config = dict(
    n_layer=8,
    d_model=512,
    n_experts=32,
    experts_per_token=2,
    d_expert=176,
    d_shared_expert=320,
    activation='swiglu',
    moe_layers=[0, 1, 2, 3, 4, 5, 6, 7],
    n_empty_slots=8,
    router_score='softmax',
    normalize_top_k=False,
    routed_scale=1.0,
    balance_loss=0.00315,
    balance_bias=False,
    router_noise=0.05,
    init_std_router=0.0396,
    lr_router=0.00085,
    vocab_size=32000,
    norm='rmsnorm',
    norm_eps=1e-06,
    tie_embeddings='early',
    optimizer='soap_variant',
    lr=0.0019,
    beta1=0.95,
    beta2=0.95,
    batch_tokens=65536,
    seq_len=1024,
    train_tokens=436500000,
    steps=6661,
    dataset='wikipedia_en',
)
Below are experts of layer 5 (counted from 0) of a mixture-of-experts language model. Rows are named router (the router's row for the expert), gate (a neuron's input weights, with its number), up (a neuron's input weights, with its number) and show model dimensions 384-511. Each number is 500 + 25 x the weight over its row's rms, rounded and kept within 0 to 999. Numbers have three digits each.
Before each expert's rows: "comes after" lists some tokens at least twice as common just before its tokens as in all text; "gets" lists some tokens that make up at least twice as much of what it gets as of all text. This comes from a sample of Wikipedia text that the model never trained on. Tokens count by the router's weight.

# expert 18
comes after: ",", " However", "\",", "),", "ed", " there"
gets: " and", ";", " that", ",", " which", " but"
router:499506463513456480526523550498486460530498477521498474496474494544496528483501510531525458486538521498508492504546500478477475496500529475510512499466501499518491539487497506508506452533513486482508476513479473541514478510545528468518471516508561472502476504505532517494474511484542481533474468520472499503520528469518507501555499537475526535479498503461516512460478468526507516512531
gate0:462532482515491512471476473439536523458463510448479566538526512520532504475509461495513486502509518468495460527485528452543526439507530484517504508507500496472539475512487468513495500513493496518490515465489466498521531507538532509535498486505516521503544506547481492481472466494459519502523492492519566508519496509529507488586502534504466473501490535504466486484486511502536509522499
up0:524470523490505506479538538526501521519523506524489443470461495480465479535528532489526480507494487536477540495507480512453486544454478555507479504490502546484471530522514506498494509498485484480502473534555523493484514513446513510480466481544518476486484481447537440512533526481498462513508537451466459514504521476495496510463494497510535508484529492494538495533503468497463496492504
gate1:499457497498442474450520545543507511492476498551523484500491491471491505512507474522484448475552499487522503529461465495505485482471477468491569471505509505501475470463538472491496514526500503517529504481520475525492491500491529503516472497489516523526487528490508519526460523510494516499498507477531485510508434500519478504535476456481517436494463495542502492515472466467489508473476
up1:458445509506449497456527518511505518498476485553531473531492486469482520491506494504459470483565520484513529494460445498516510488492491489455552456522518495488500482456541500487491515509485495523514480470516448534474515491482517524527463511494514535488479517523506504491456521501508474499529503487517469496502430500496482488514502481476518438479485483538508476527464489486478511487476
gate2:495492489519540514475495528474536526523516508505515498497491495459509473469520450494528488494498492490507530491505504534471478535498515476536551500507507497503457516531516497469487548506503509497519469487533512471512462529486494505457467460495473493546484504520484467516508495520431494514474476459533488515524473487481497474498463458527530539487487496488510496495468513490507500499480
up2:500487492494523482482492524511504484497467466513529478540513517484471498507489500497488472535458477505489530474494523527518504518514520503495519489505471523526474486464473475457532496522521493491461488517497530502468509433502464485494490572493506519494520485474520505546514497448486521515486499514468472490525478524484554512515529507490475471480539504503509521496535503467532485551539
gate3:452503486476523504452465499525512484448540504479483480484482454482538475475533462517489497500525490498552500474503520476523528515489517532493526496479506467509461467495476502514519550473487537491474513450523495495510503506551494516518461535500509457497500480463476508496529503532527480549449475513514487488526482513515525521528530507499472493495492483539503456462535462475551473495518
up3:481550516511534464491470499516493497486495510500482490470491499558568485475534497523504508478506474455496545513475534488496494525505515522492477481493490499485492490481490522472515534481523494527490497498484465507502474566522553478502469553500441488511492497485512527478500524494551473526489518486495471476530507527510524489583486504496525545476493496510487480524499486475512496486462
gate4:475509510486517491469522486514477460527464482511481514529504523509514534543480511472487495526521499505543495483486502476485497518522494499482516510489521493514456512524452519487485470477520483484482516461474540511531491541522507489552487525492486472543441500465495488492479509525531458549537476514517506494492468522521483527447530518505495489486530508538482492512507527503518457470481
up4:534487496456512553499509487471482493475524487473471550498492500493484465516523465517495493494464512576509500478519509555527522491499493467473541560476492492463511519500543539531477505511483545467489500490486560520550507503528536500545512527467527497509506488548539473460481514530490489500487504480477484476451473528526499483476468511480488495466466491499531537472479508500515467481467
gate5:489506520497559520556512461529539499488532502497523511530501456486524484514525530467496471493556523476520523458516529495466491528569490491485488465456515494494428429471491527510489523464511489489456529495513507462510502483495488470512500494516515485495514485521460497465486492485497509495520513477537528542492511518460505533501484479485484486466510534490520531507537520489526491510522
up5:557536487513555515492487455539512496490524488454511486506544485468525517444505525481479487455530489512498485486520535510493481457522460497487462509503469487489459468499471466479472537450495429498486494515526508498507506515495514443495494507467487504526495534558465528485491504502486534538456516508507533502480463516470515521533519496517536504487496510535487487517511550543515507488524
gate6:451468460488476509535516491510509487570481498520480523524493522475463508506438515500482465511505526485484486489497499519488515441504507506505524503546505478493504526456504499479515509484495472544501499507498503473543529507486531498509488513468479516516460510506522536440513518496503505557465512518467505484528526518522508469501542528516501541492512460466513471543448531522486468451529
up6:482494475472501492544566475500529506522472532528490513493513486493468489494473521500516502506467522522472514510503493517475512508528540518477511527515474453498484496466508508484496552527509478466508487516543525510524526476484474511478512495480494529502508503524502512473477467479482496506464492488512501492464501518517513503493510520504509488515556476490490503510473497508499446428525
gate7:479487478491502509510513469519495470504527536494471504523498443470531490510480499536524502488510521505486539510511487485524516503461534520480482464497520478505505504507545498447537516532495465486530503526472504554509508487490515475490491469529527534507491499428526487457503512442504470465492471492522479480496523534512517526531494517507504543485491480462491523537502476473460509515509
up7:520536515533492509489498481486498523540507478508522499501490510512479487484522499484506488484490468473510500512473534514458472506548475494520510556506511542503454470513492537508468513472495522488485507477492479490523499496528522540516528512482488525491531528581491496529497492536487519556457487505466475512508447479502510504496513499481500460519476520510536498458530519498536525475472
gate8:514487532468464480496484478482523521524465489462494497524541532521499531518502479467469491520484525562515485490503491529480454502517482499474506536475514478498495486450528493527459485478499495482506530471512512508480469513503466493548526501523526469478509486503483501497451516530490483505501499458499527503479483512503521522505469522492472425522536496448513488510466482481489516544529
up8:538502486478478490503521471510535516517504460473489535523512528520503526514554487455454476490512517558522536463493500497511470491514451538480497522497513456546509507477512523507480513479494489480513525490497504517465505513542476458503496463487514490495480457533449546496479495541490491503503500490488560493501502502511532525549466523500450448490519495468539459499497499515481518509518
gate9:527502477487513544506521497492462496499498497525539503490502521460512476552527489489522481483483459523516488482462558489534525515479537483464533504498506507491506487518486494516541471466543515472510463478538534504503478518492480521479493508480573494514483504501489514532494474483508469520502508478517535476516537504498494491491488527522515469511454475484515471486529529500510500509507
up9:543518470484504543490515501458478506483485480506514521439506504476532502541516501512505473485487471489530512501492532504520510508496525490460530502502514506474533455502511526514516494492542522498464476473525522482494527539504476521446510510530559522522462514487512502520470464485487481499491481486524536504526505493501527473483518478508521479484457501473531459525509540520531487507496
gate10:565483525524547487517539517466493504501475539445466525503477463480472486543508515544507485477459549493446484481550490485495482517503501474496498520467525491475493485514489518515512484502467501506514483514489521519534487469520504507464527486506510469501498493462496538498481526537509527510487476505483472469483493491474508515496488517508477533477496476513488507480530491516532492460500
up10:484480513546519506480547484486501546502455507479460527516537488500506494526491529531487515456469521518450485447504491528514483467547489424469486470448538507485523498534498485495485499491483466504482472533488499473528467509535525485465494489532463522510488478483485548522519469514469528518467526507504507486519515462505488482534498490439511513467513480572496532523543480491528514507457
gate11:443496523534538490465492464582454528521490469520480510508457502479454468467488516518474501532500474477506511476469505443519498492487459504488516513483503488511473511444511460515496514470545482515512458479495517472501477482514492493509505516474506503531557533474505501457475532527541489503521485514507489481550531542477490461482502518436525437478531483467493499478470527488505498511461
up11:494471498514520484498488497530509503525511475490518502462460521484529486498456503475499516535481459512446492494488478496514478473507484480491522510470539479480488546524504411517522499486481541479530500500499504450506502474534486491523454494479505520510489502498485455465502519542504494523508480551495500468502488563543500535472502507501466456494512500475506490472510533442523547525496
gate12:511485502488461537461500510473511516509549494481467519505509445471543487510486504509469430492548525526501556506454506472459497523497517462529523502462495518511495489466567513463481489531487512514514493501474528505498479434476501523521524510469517506494468429470499475478503500512492506521498470499492528473485471506433514494504502493503523498484464485483528524476473491519470470498468
up12:515514493499513494487510519527498522485457472485521461495522525473510518484541501481535564471443472481516477483510485545527470472478498515496484521521498501480524480557435481515489514481526525503476530487511491514520558514518523508489488524512514482466509573520475493510490475525531478501491565515508499506482491534555502531502530501517465515523526512497449488542488516455488543481512
gate13:541503508456491499481468507527511497561514475547481521528557550469478512519450497525526518460513497492498501476549493491508515490496478496486516440534519504522514478508524567484506497495538532471542497506513480479530520447450526493473553501499490464431512529460502494476506490501534510473530518528437440485530456508496518548486540547487495498465525490500528508464491485491525470515532
up13:530511507527505507481495467524475464509531494551469489482498529482507462498460503521521488480557451489484530468498469542505472509505503483507499547520481501523455585513515521489499473467502507502502522531507502451542488502511516502487549505531474493470506497495503511529471479465524569500537515518471439492473532471472455526499512514497516481523495530460531498497521441514531474462518
gate14:544485476487431442514480529507521490506475529514532558500530469479506515532503453471446534511504531523497466465514458525517521550517478519508538492532458498525511486526493518505525511516499562527516513548492475487504462459531526492497510460508528523520497466508466485509507508468498515485518488510504475476486481498534486488460470457515489455517496513511519485497481519466517509516475
up14:485541498516583496460532462501463517488512488485477460494483558535502504463509549528541491495501468519508524499499526481467472482481541500500469527489520501512524510491468512489480503500489470458470490492503523489472491527475447512467507544486508499438510505505533513497513524545532505532458501494481518501496512480477511514533568509514507549483464484512495496504500499498493488468491
gate15:498496515509463533514517483512563493527523542496529525513534517514491524507481505516504511498501494543490506450524494538489452471462556497505535505542472515471520447464469483465498509503496516452538487493486480511542501498515541475510446512524564514514540519509500463510512535448470503502514480500502526497467506511431504492481454500549499517484521496506477479524523495510514542514529
up15:513473497505517547488530482482529500489499529489489547520531520547471537540491479489492512474492493537501454470504495503454489442499520518506465486555545505460536426513468488479502513509489515480531489516519493549485471453464517471494455497505525488501510489509488489526488499437515475508490482510513533529482532504475521500490489503521513541457501453518491485512508471487505534539476
gate16:514457525490485452521505492512466468503457486516539470503519533505446501506483511492477522483487438502510493516508528504493466524496509511474522491483502483532502464518496481492467531480517429495421469518510475482503488501509472476501478490469488494494512496525475476471538485480535498547501526489475471529502474488487499499489490508489472475504503489508524517487491520507517516488508
up16:485505460520524529488480491519524527502498474479472469499492501532522485466526492477545491494482571466510503477501466515498533508507499498539505522554471507490534526549523531516503469561489550529546536490487535522478516476528537513490509503569506498501506500464505495504480511521492530456525483510522514498496519547477484478488466499523501507554512517507494492512498493478496497502466
gate17:529439508493486509476511549511474513543496493493534509491509565454508507506447482456509508491503519490472481479527460473525481497484496469489491502518535540522487505489485540534486533469523557514468512481464526500461486460500525458484536453510528509502485511514490473506492479477520504446448486505487504512534506488527531508504515488525503507475471497477496512461537548519532492495494
up17:494524548490511530514521493478516445461505502496491480487480441451528511484516468508509543543508489562512507522484513503520517505522486466506509505513466542476536532493526481508516477495495493506494447497493524490519456505524512519523478515520495520484500537522521509498516520499496476520505503491454538493526535518504464523505487508494500487494485510477547481490505492460527515494507
gate18:537503453504494502516500514533521505500492456472485484488555505537500504514466474492507538469536475474527508501496476518529487544468504512508512452489519471464496515501505548516506549490487521499497467492525542503538452538508481553489504489494489593469486501516579490519478504524499473492501489515498481519520496472470491505479467501506486488489486490462499501528491504512479516507508
up18:482533513517461479492479514465505502490499506496487462502503465445511508496496537506507465512505499503498472503490467513488464517516522471521526545521496504543504495464505476488512482512466478514513544496442492500508505474468504469521476528496476518511497539483481517466519515476518493541477500512474505469471483554522554474532524515496511505482533546528504452523489509540491520512495
gate19:481464467474488493510523496523513531495518468496479548549520530504528516537444470531483498505459498529522520480533523501533512488515475465504525505526481522454464482501492493510487511499503461483536502487520525486539489512525502529492511488500531497519491532502523504523510498507457521460515439519506492512469499495480533493493483458497517470542495512567494510511495512480460515493472
up19:518538529534477510525483524519491541471455534500519489551515492434493544509484539516464492506482479471514518462498520487494480473489523460489496517473540485529475460476497500471468522486509516524543478505492470491490514549477499490471496510532492540534490491507482494542475486494497461519502534485504516488498499529487459494542472504497478505525485525452511527435459504451484480482512
gate20:478463482483472540535489509501496528502501529487481531488496519508494513459457483497520470535475486517502538494507503476505446469499474473493505564520495494481498489484523458507471550470483517497496492511526476489511463459514502481528505479516492519520505542495510457497512515467491520533484528511517499513495496520486527492475481530504503489520476510535481519475526499478486508489513
up20:478487484494499520542483479504467491485481553546486504546481514513521490485454456444523505507502504520495533486455491460518491504486501475479492545503485481475499514482510483523487517444516498482511463492489449497547490505492509518505496466483523494511516521463474477496488532499515481500479459486507518480512527497463531505472499513506495536500487513525444509458544491503495541474484
gate21:514540504512488469492520493525465519499484525477469520470461535484520490497458493474481521490463518498442519504520515453488478512470506493508493523487531479492503534474486534524520519530484550505481488507470460517511483475469536496545487470514486546498523569529539531475483491513470529491517473493548502547501509526512504519500536470500472506507508539568503503498493513492504493499477
up21:503524488530479489509522479526490535499458533530503496497483492500530498486477520523504502502461513489477457513504476449481496515513505519513487523505497450478485548478502538530524521525502546525510493507480485527524474480506506516554471479523479519500480565548509479445502498503474576504531443468517499536481521508493490527510576482499489484492511504562493502497509511475515490476465
gate22:504489533450485510476517473524485483532522521501511520521493496522514454525500478499487519501508468483475481525551527561471498521516459511464495461483505498483544463493516533474523471479510508483495533536526483536486494498453515496471503488517474504483503483528511495509507486490547527535506486494506476497476492503442488472477523542493535535518457497489493491491489517506532482492496
up22:550523445482504487527458504525484512501476486464471484469525526459481435522555491490513516521506470465495528497523532514473492511517511531484528516502496489506528511496519462517475472488472504531511482500508508497450491520484482524509510518514490512521529458490476463521506482513483503562528444489524504472484503482513504510489520504512532507522485531484499525449525502506533502488516
gate23:528485478514496468507551481498522488518495480472487481499510482525471509504497527492467499498517508514480541460532496484460553560492516499512490562495488496519501471513480492467533475505505504470505465481526493494543491449517496464533456487557523518477517498526493488496500473460453512495533517499488505441488532528491510494499503466508467513513506527484529488501452509522482474511524
up23:511452470522506505496501540484472493505508509502494534535435528534495529481471495461532505513476487494476503511499512515469524493469512490476518491455462535527500525486513483507476516485524538525521499487540506463495478455495510496483541493499485544510527530538446539511545481486492526500554549521517499478491463545468511507515529519510484495502485513508531508533520498499497430499518
gate24:507482520493466471476515512482497494454463528502484481464496498529525494519516497513484484508528520489532483490523546502508491509517511504470500491513537528483478478501470506526486444513530519499509503571472488499501439483493506532483465482482510479502508475487488479528488489478515497495526485549537520502454489510504495489529499487522506503468474502501540471506426511514497501473507
up24:485534519491500480507456527504478495516518502483512499497484499502523571539440492523468528510507504524531450517460468529531518496506520463516515505485499511499509508505504449504493511483494523533481464487488531483504484487503483474471506524518448458503512495469500531494468491482519486475467527442474499492486459501470470495563459548492514463442477505481520512482478521468513486523483
gate25:505494491479527489491482485469481480501514476477540510492507506505464505520473543551459508464540472499511460530508509527489524550488505497486553500527513507496459500505508482491478514490466504505512482492496470527481488509509502488506505465478571477505509478515473509491513514532511521457493501464494519496485503514481554512526493456476479511532505487505512455465500507502483523549492
up25:514486507523488465459547511516493488497499523501520513490457509492512492498524491492486476468469443556575517486506531508513505519509450487464455508517478469509524494492503549490445491523521579528521479462491529514495537483515495517465465530496490478526503486519474505498494499531502468467503455548495525490517493524499574486512505538470505532481478510481490524442504477482511456492515
gate26:523520505533500463511519510489550484484482485591541521470487479505477504505486451516479521502531468533518510467523488540508509486514538477505502485532530464529530473524530527517485472527480529493505536482534515484490470465503485453527487495560480551510470499518478509534548546467497469473509507496472461458502454529553505504442485478532513487527500489465496486493513547516499439498516
up26:543482489470466515476501514501500481461521568514479507471495489563467573495493512540468507497506532542467515471523469489491475514513507477508472464525473446481515540501533532497513507511512533484514506496538508476500505461533486517474478499529443528475473512475511496512505485502505508503513459496487489516498430490510497545495508454473462530496513513502504505522529504537539515493519
gate27:519502506533491488508502494486459523499473489493509487492522506494522507506544491472478486510447467541493511478487487486502504494481476508480495501499464518522513485442478502511482447563490537483483465518519475503490505474568554483504558535488493477533494480502514497499522525499583475544527506501479522530488512510525474482499513522485564506543501513498523503505500507540474494509520
up27:458468509493464494520502492500491496510543462545514520489497519539513537484469459515496522483450499474486513473523519523563498498543473516500479498481511478505430526513542495505509519483489536469519537478525509500511524521494509519503490477466533525493512533494487499472467482470458470458518502519489509433504514491529528504474516510514484507512547466522518516488565483470506463527495
gate28:501506489526463514513474489513498497490521509524524551470464504469475504478517539505486503502497478499505530515509492479528499515520505511499493509499483511474512505506502520492539519484514528510472502502538469461510530488471483450535460521474497519487496489494476498497546509492508487496504470476503527478504537496495437531445453510527502522525535488467513484550539490482503491499480
up28:494487458493507473461545496514515546493484534469485446552486489478501498547524480537514473455525494486533488488506499529499495501519483475508505470532541514497469518520503472490501534455490484531500516490532505461521451528497460485469490501519535505531513505498482487504496482443500499494555495503508474550494474499507522493503569511482497507533462505516491535497502535491490501520500
gate29:498485491527505553480459498501506516504526503532470547521529509508515480515566500480506551484484460508500495502522483519497493493499509527455498466502482472517485495519476530497542488514517470445526461506505491492496507490480528465512505484474542505513479517503513535456527532528515535499510505518473533451515493474458490498472512488478492533486493445519524534488503472510468482482505
up29:501509528472454493515526508494511500507469518493506447479519500525495495504469454536494472495513501488480478523503470499511475504483506479532490548475490526496494527512549482485468504499508512545524524475509510515464458513492462507501499511486529487517459512528453511515516496494494493485463522502555496487487511493523518508502510524528531484503520528458558470514498528508496476514527
gate30:507505453513495517465504498569500502498505497530489509530518514548504469522492496507504475488538524523467525489532446561478441482486515541475522488492514510481521495427509445469479481499540482532498492509489490472477480483485502517522522420495504512503503482493477544505527507510480481495497501471509491523515505506494499508488456496481540499551482492468495501507481523517485482518523
up30:519487473516493509453513476579509501492510488502500527509488526531530457538507509498495468494527483505462539471498513562472445497494490548491549501480497485492507477462458435507507495514513482515512476530475492496455473506511506518487487449511506518502496483526503508502540489523498486489514473496510482508493509508461529513515453469494577475530490501492485483501501504489470500538489
gate31:547519536479506550507569479462474480495513492508475491485463518488487493510516511500465511513540488505505473492485493481484457487517451503479482506508508552470524478504534513474482499468470522509500501489495516414519517511552520545535482513517537461474534480525448536521505485520504491476476472503493465473485557476485494530506509509452478541506494486458484456457488459497475485468512
up31:471510484509515492529519461448507541491472502495499458499494505530497528485479460484511491515540514506537534534532523502442463552500500473471501522458508484441474521489499497521497517439475486481488505535459544469523526511451526488515502504523531478468468488484471524517465508493511530523482513496525493493467458490509503491467515546462495496493505505494548443507481537546553438526462
gate32:476544511514489504488483455503475454485526509470512519520504507453501523468490518482473479501509478510528540466488446467511487468462488478510457510484561473514499519533477503467529488525501563500478503515532534502504522529514502476524510531500516479504494504521502490501535479458485517494527516515465523518482505524483499511499543532495483434527508494526475541485475477468509482473488
up32:484525517478480484475507443481488499493469483442513515543503526480575531533510490496502482506507549518492519509480509440446516483510494454456510498471529498535545496485473497474484488474499524472462518510531498507532552531526487458474465505484525463504516482478490484503509493495494506461522480529469449494506481526510501540492520477520497470547522499560522493486487519473492506502515
gate33:520498511545495535456521493544456467483513474466553498499530423528467532501529514529476476513491486481498518524482500488497484525450475507467525523456507516531456521524472511538498540492543478489528512458549534463507477488512538519540509521523479530502489506465501525511452489472517491498522468502496486507498503540486530457516515488494535509541525536529529504524553501513481489480508
up33:453472497459467471509473488485536529524507522545475503494468559456527475512470531465493506476501542530508485452498490514486519483548481502513477489539500479468569451482535466499508497508487491477500488539463457555509512506485476454488477480482541481505493507502489493480504515516443505521479494498495512507530476472541471522471515525523467480489505486493482493512447491472496548522501
gate34:530512539535472482486503489480496474549529498504530490509499496486496487485504519493490542507517509523536486476503495505506502475468475511541501477498509459538530453476519474455530465516489520477513495464494513507507520495538491505513509526501497479505492505526519540511492477453506482504492531491490517514510511553507421507479489542523478490499505492499521553514505508458441513478476
up34:467494465446530492518464501535490490466498482524497484476497538518501505505496453500495475525488493496477522513477495516507482518520526471474477516498451532474478520535458545533464526470494489508525494516540497483481487515469492473478485469522506497494528508482501493487491541534496512522498509508511456506511500473504546507514508433470519503484513522536488478505484506550519482490529
gate35:518481535537539516513539515479508547512510493455488497472467512488518501487556468499514456497499528471472510488499499487519535506483493527486452489500484514485510501500466485473504515469503553521490483527491555465486478496493516518475516515474490462502485477508484527532539477482499492504529511483549518452518485497514475490492491461457508533487509561468470495522474519586480529521478
up35:496488521502484519477495517515483482496482493516470513521480487496466451485531480506509506487469510496514495495444481483563491521474444505464494466487481493491533514503508489480505503504480543497484528532505528475549478516494523555535503521489526487538483470527469520541482484495502490523465467443496530501514479532532500481466505502499533503519498484447536511483521530532532485511449
gate36:551450494503525495504471541512481505501563513516524529499541493538517500478466500489505509493538534504482454517497497513541489462471490461529538525522499449494499510463512506513461510510510533523486479495495465498494509486520456508528480487483502501467446524496487519504511494500506522531503479489502469505475485451498498476478492465496532507534488510479500464478497505530537522502515
up36:567462487466529496495490559502495491496533508528526519502547514529508508485486507474510496492524522511509425512514502523535508475464517479540523494532530470493504488456489470503452501473489537519528458498497440504481512467490470523492508513497515496470460515504489502522519514506485511498543498491487485482474509466472506508495500463520497516521483505482507435507508497482510542466516
gate37:476464494480542470507494499481508552456535504503541483480517514485517508492457488481515445518480479500480524521542492529536483464481513503549472527514492468528476505480515486462527545541491460523573499514539490512483499516519479484482505507516511491509491539482497460502508510487453503470502533477474522499512503524527502479515503511484504497482512475457510541480479487557503509487514
up37:537509517526426478501516518516577467497478475439517502508500535499454513510530507510461529494544540474516476493498506508472535535486503530463518517534514493497514474500503493504504482475464493485453543477495477511489506521485500534519516536524498522520519514539526547497521523516523484518521484528526504446496511510512511499482479513515513494503503503491511497515490475470478512487524
gate38:449515469509491463500488511519480522499523513492509525469528482523490469469481470529544522483506487503502514489524485493439495491475495493513502508525473492483491469483511508484496509516488497522489485517521521562520465497483531489485508477486442515522484471468496490511514511478498514451494498492545472463477534487511484544504492504494479511504495512506482550510486501492525461488515
up38:483523474477500471508516551497509501491491495478521504471506458511483472514479479527536500475514449505488549487489509531460463538514488496518492472491491490507507475470500509507498519516463500524482507491498522518475468487485529492506474447456455533516495492498499481490535511474466570465479481494502486472486540507483490487498495509508523500535527519501521502502507502523540474505523
gate39:501500509518464491503499486502515491518480496539539498468501501479517457547469484546539482509474513499528516454526506444449480496495481507504521501490524508523471505501512495490497522474522513484475502480513512501525507474501533477485495477484510480478499494468501499485487505576504539489473483519480488473514543497521488504519515495485477490463518519524481539480506518530509499524529
up39:505469490489493483482490497462516522523556502497506503490522524462514531514463516551510459497479526467548480529490487485495490471516513476517514492472502444517499503485556470523503543536542506482511479505495535521515470482473513524521491507470493467473514475523499490497503461547522491539498506486438434529480500511475525511470461500498528508455508505492499545483518488484499504516537
gate40:494452444456498482508517500466534483483485549521497495476485510484474524515465457475500522499530502519513497473532537486493483484510481527489459550498481506541478481519484486525470487494494475509506517474528508531515471488511488482507509544508539508465500513504497468485528444540543496500516524490481493478542491512521480492478485496542472504530521520506504511476510495468468537518508
up40:442562502538529509467483506499496476521512475513508505527541537481496505494510528539522473495533499471451511491461479537511450496460505505517526467521495523447453471530505483488509480501515524554501487488499514500499471525512492499470505507501460512516496513500508495468506539475452480522500486513503495517500541493484521520489533471475507506500497528497462487550498471511519506514519
gate41:545516465451508486541500515542492493499483531512513529465501487494483528512530517548519516542514447524490505469448470506516514497532495506509514494473526522524447477523487518519493485473544463536542485545479469504507537480476476527503516479498515532449502485544500510473519500504475477500575527491496509513486497500509490505510499527527513501515536464501549509449515499488515523490524
up41:511487509491480499538486511534477519508497501511522539497512447456478539534485534543511473523513448519526497438462464538454500521504494515473482524503537500481470482498508520533468506482547461546527510536517471517510515540516506522503488501509522530491499493500542520477530522489525471501577513477473486531469491515498506513505493520502475498519552488486529529483516510487503514490514
gate42:506493524544526503499473481526499488499484491470541497496494487503500497484502504455474498514535468522533480473497536468513488435504528508524510510489514481477443453505480494505504513435523523519513495504459498460502486501502514487501532481507445497485513461473491487481490521498506508498548454486446452531504513493520518524506507453481489487513456517516497523523507462536530502494487
up42:490499501560533530488456523529529481462487487470526513494515479517505522512523508489480504521515474518531445494506538467499508452497505502505550489483504458480476446500466515503516512441497514501487485470479484459518498505508522485529499472505474497494519460484477487496491503512479517499536438505490449539527506474529520531510501483467472491534455512518503512505494459518529530515492
gate43:447456511546496551497512490483532504517495485532494486560510504459486488474481538480498541489525477520515486470506537507504478455452477515523461516545520508489503516495522491519508555518464502497496467490506516519516453478505477475517544543453437520460475500543436498471522517509472520535478500526536459507493455492505495486519495482509500493480543508499469527552479470522540522477489
up43:587530497466486489520498489501461489497503546501485516460493500548508485522498464506512471515498521458531530534480478497515478515517528486500547481496457476545464474494511517507487469476521489500521541503491454507506522513483510502478450466493551477520520504470549495531463468500510504459512514479513529509491562498482522498490525489476504502525502499519516482465496527518459490503529
gate44:513533533456508567507517514486496485523501495466523491502513511482488492493475531475505506507549507519479418507516479513517496470528533444453571523541511488444534496459503524485509486478556538469506492502496458553515533500515499467482475489506527452493490517492501451487517491524507480501507489511486521469527500503521511505475471464532455519501519501502418481510490493503522459521543
up44:500457462533486459490472487544472496483507532543454498503475513496528519490501483479482486507471514489476525501453505470516482536467500547551430495482476523563487503492470452536507475526495454516497518519515488488493435495516511518483523480506508498512518497468489508470494507500526499488489497510504477577458493493518534465539504524505563489532532456524556494542490481522513522468458
gate45:509472538490512495562471484517500524488501519500463479462496489508464478500481519509498502512483462453492531514506534511525529491489493497522529528511494505501503518498514501483513523515505581471487539499528496517500517482501474545450544485451507483511498502475506503479496482519505457540491516452487528448529469526462490536495490519499503517525458464491447482485564503511453558532534
up45:493520459538528463514451501502518560475478504489513519458542475477466480478447487493507493457461502462496500512509516504490494450489552447470530497512527493473495497510498505507521499476518500470481510504502507498538497479518507513479487474452453513524504515469449481535509500504456525512500522513525560497505513502472479520516492544495493467480483545524526502517532484498543575547504
gate46:515492543502494520505478512482506494506527533510504558525498501535479427526497479437507467515542503485509498443510529471479513526494507521504507516501487505534518505512501537503496492504504555464496544520473535529502484515499500497530533480539520513478529522477448469541533507472527505530499526464512462481497526532520504535527516471546432511476473438456516534502478515471527508509533
up46:532539516509498468529545484532504522440536506452451506434502441454469497490495539500481500510486508494472496550475517494484491509465523494508521474500466479455447503508518475507513520460502436460495518507503520464486480459505499512491524495507501521486465444492473489513493468510478496495477509481456515513487477461491497490476472525507523488488473512564531487511554501521511508484493
gate47:478523496503478463540510480490530469503491466501496481514539474542481500518496490514485467489519522534523548473458496481524495499510529476511526503492522488479484478506519485477495531482495466503470470457493503504548506540520521503516474502522507549495510507515520527483456470518498486480470501446525476465488500485518505475510451482499510477497511470458507499512450488500475500534495
up47:523520490466519509516520499481487526467539531505460529510479502485531486537494508480578509480530461543473494510534518467446511520499563456511478553467450468539491487523535507508489466528498469494463527506501501502498476532453469508505487492528492465465512487494502477508502483484485506502452502504537539535513531497525461497482470478540511547479555509495455473543527529559505511489483
gate48:486500466501520476524474511469524521469484474519537567496500487491519471526513496477535480461524516451490506523521486471503506490486537490509513510517506524522545500468499483484469472453524482506486477472498477464458485466487497549548491481471511519529487511486502471516498474488488460464493468491504479498505525507524539516506511500505507531550493508496509429555518504503584517504509
up48:488540507470504547470501489492484500509505507498487465510508524500497491471491457481436475517520513548494454492482495524498479518523527464507442486454498501481456511507538528470451529518481569496472553512483516482499543532517535467451538517466487516493491519524533515520529536505481494509482505535498502504513498484506509475493504460461489510487476484484527511489530476519487485477521
gate49:486500543528488503485542503536483509497465458498512514529511517493507476557490508483448490462522504493497425491516514515547470476514486505472523476545510528524506537448486510506497566481506505483484543508541486506518507496498543490507503497496521530511494502505489502487544548513532497480518497501507531490489506525469522476509522461475483477522495515515450537516465505491523504519506
up49:483521560513496514497530528559473467512471466473493519541480496522508500523509483512463495490498479506493464497510524513535492499505489481475522525504501513520487540460492516518506568541466482485481530546499477510529508460496539483497468521526526518507510503525495485469538530502532511501487512520496504503499500526484537459485531466474504493504495516513480544496471507491507508536516
gate50:482517519508503527519478474487482483505568504484502492534490494513482486535470532494460530458488485545498468502511530488485480539514496516450506491506476552489457481493537536487536480487495522529531503465484518488510554508472502491460518514483489488511523477496505487453478509469524552479497507494489481535496496478492466547475534470543498529530468517485523525486516505495478516485502
up50:452539474504493490504467494496492475502551480509507492521488490487462476505498527521467496460520499540519474495523526521526512555485501497466502495489502556499471504484504509467487463465508511475527511473498474535507534516472514509476516519540500510499532513476513465451476505476520524503514519502483503527480464503528469561467518493547494540532471532465536520479493535508474479481470
gate51:460512520511527494533466522506457485471556524487497491565454501482463478458480518530458484488489509538509502497510490553530503461489520488522517514505495517501482477546483496506442533506471482450548450508511495525504501468489511520510536504517481506464516533455468496512503472462516517448522515543506548462528524522494467492510477526536523471508505519494508471464471532514472522523520
up51:456506544531508478480490508505498519474520526458497542509485507523508499518514479534515488505521536479508510526522474502533511490508522456504510501456494502537493492529478505507468546504501466483526484494493542452503504511469485476499493535498536495466482495495470475524494462533499524475505515497522528465457507481505513471536512485494474559522513508498519482496530511495477519541486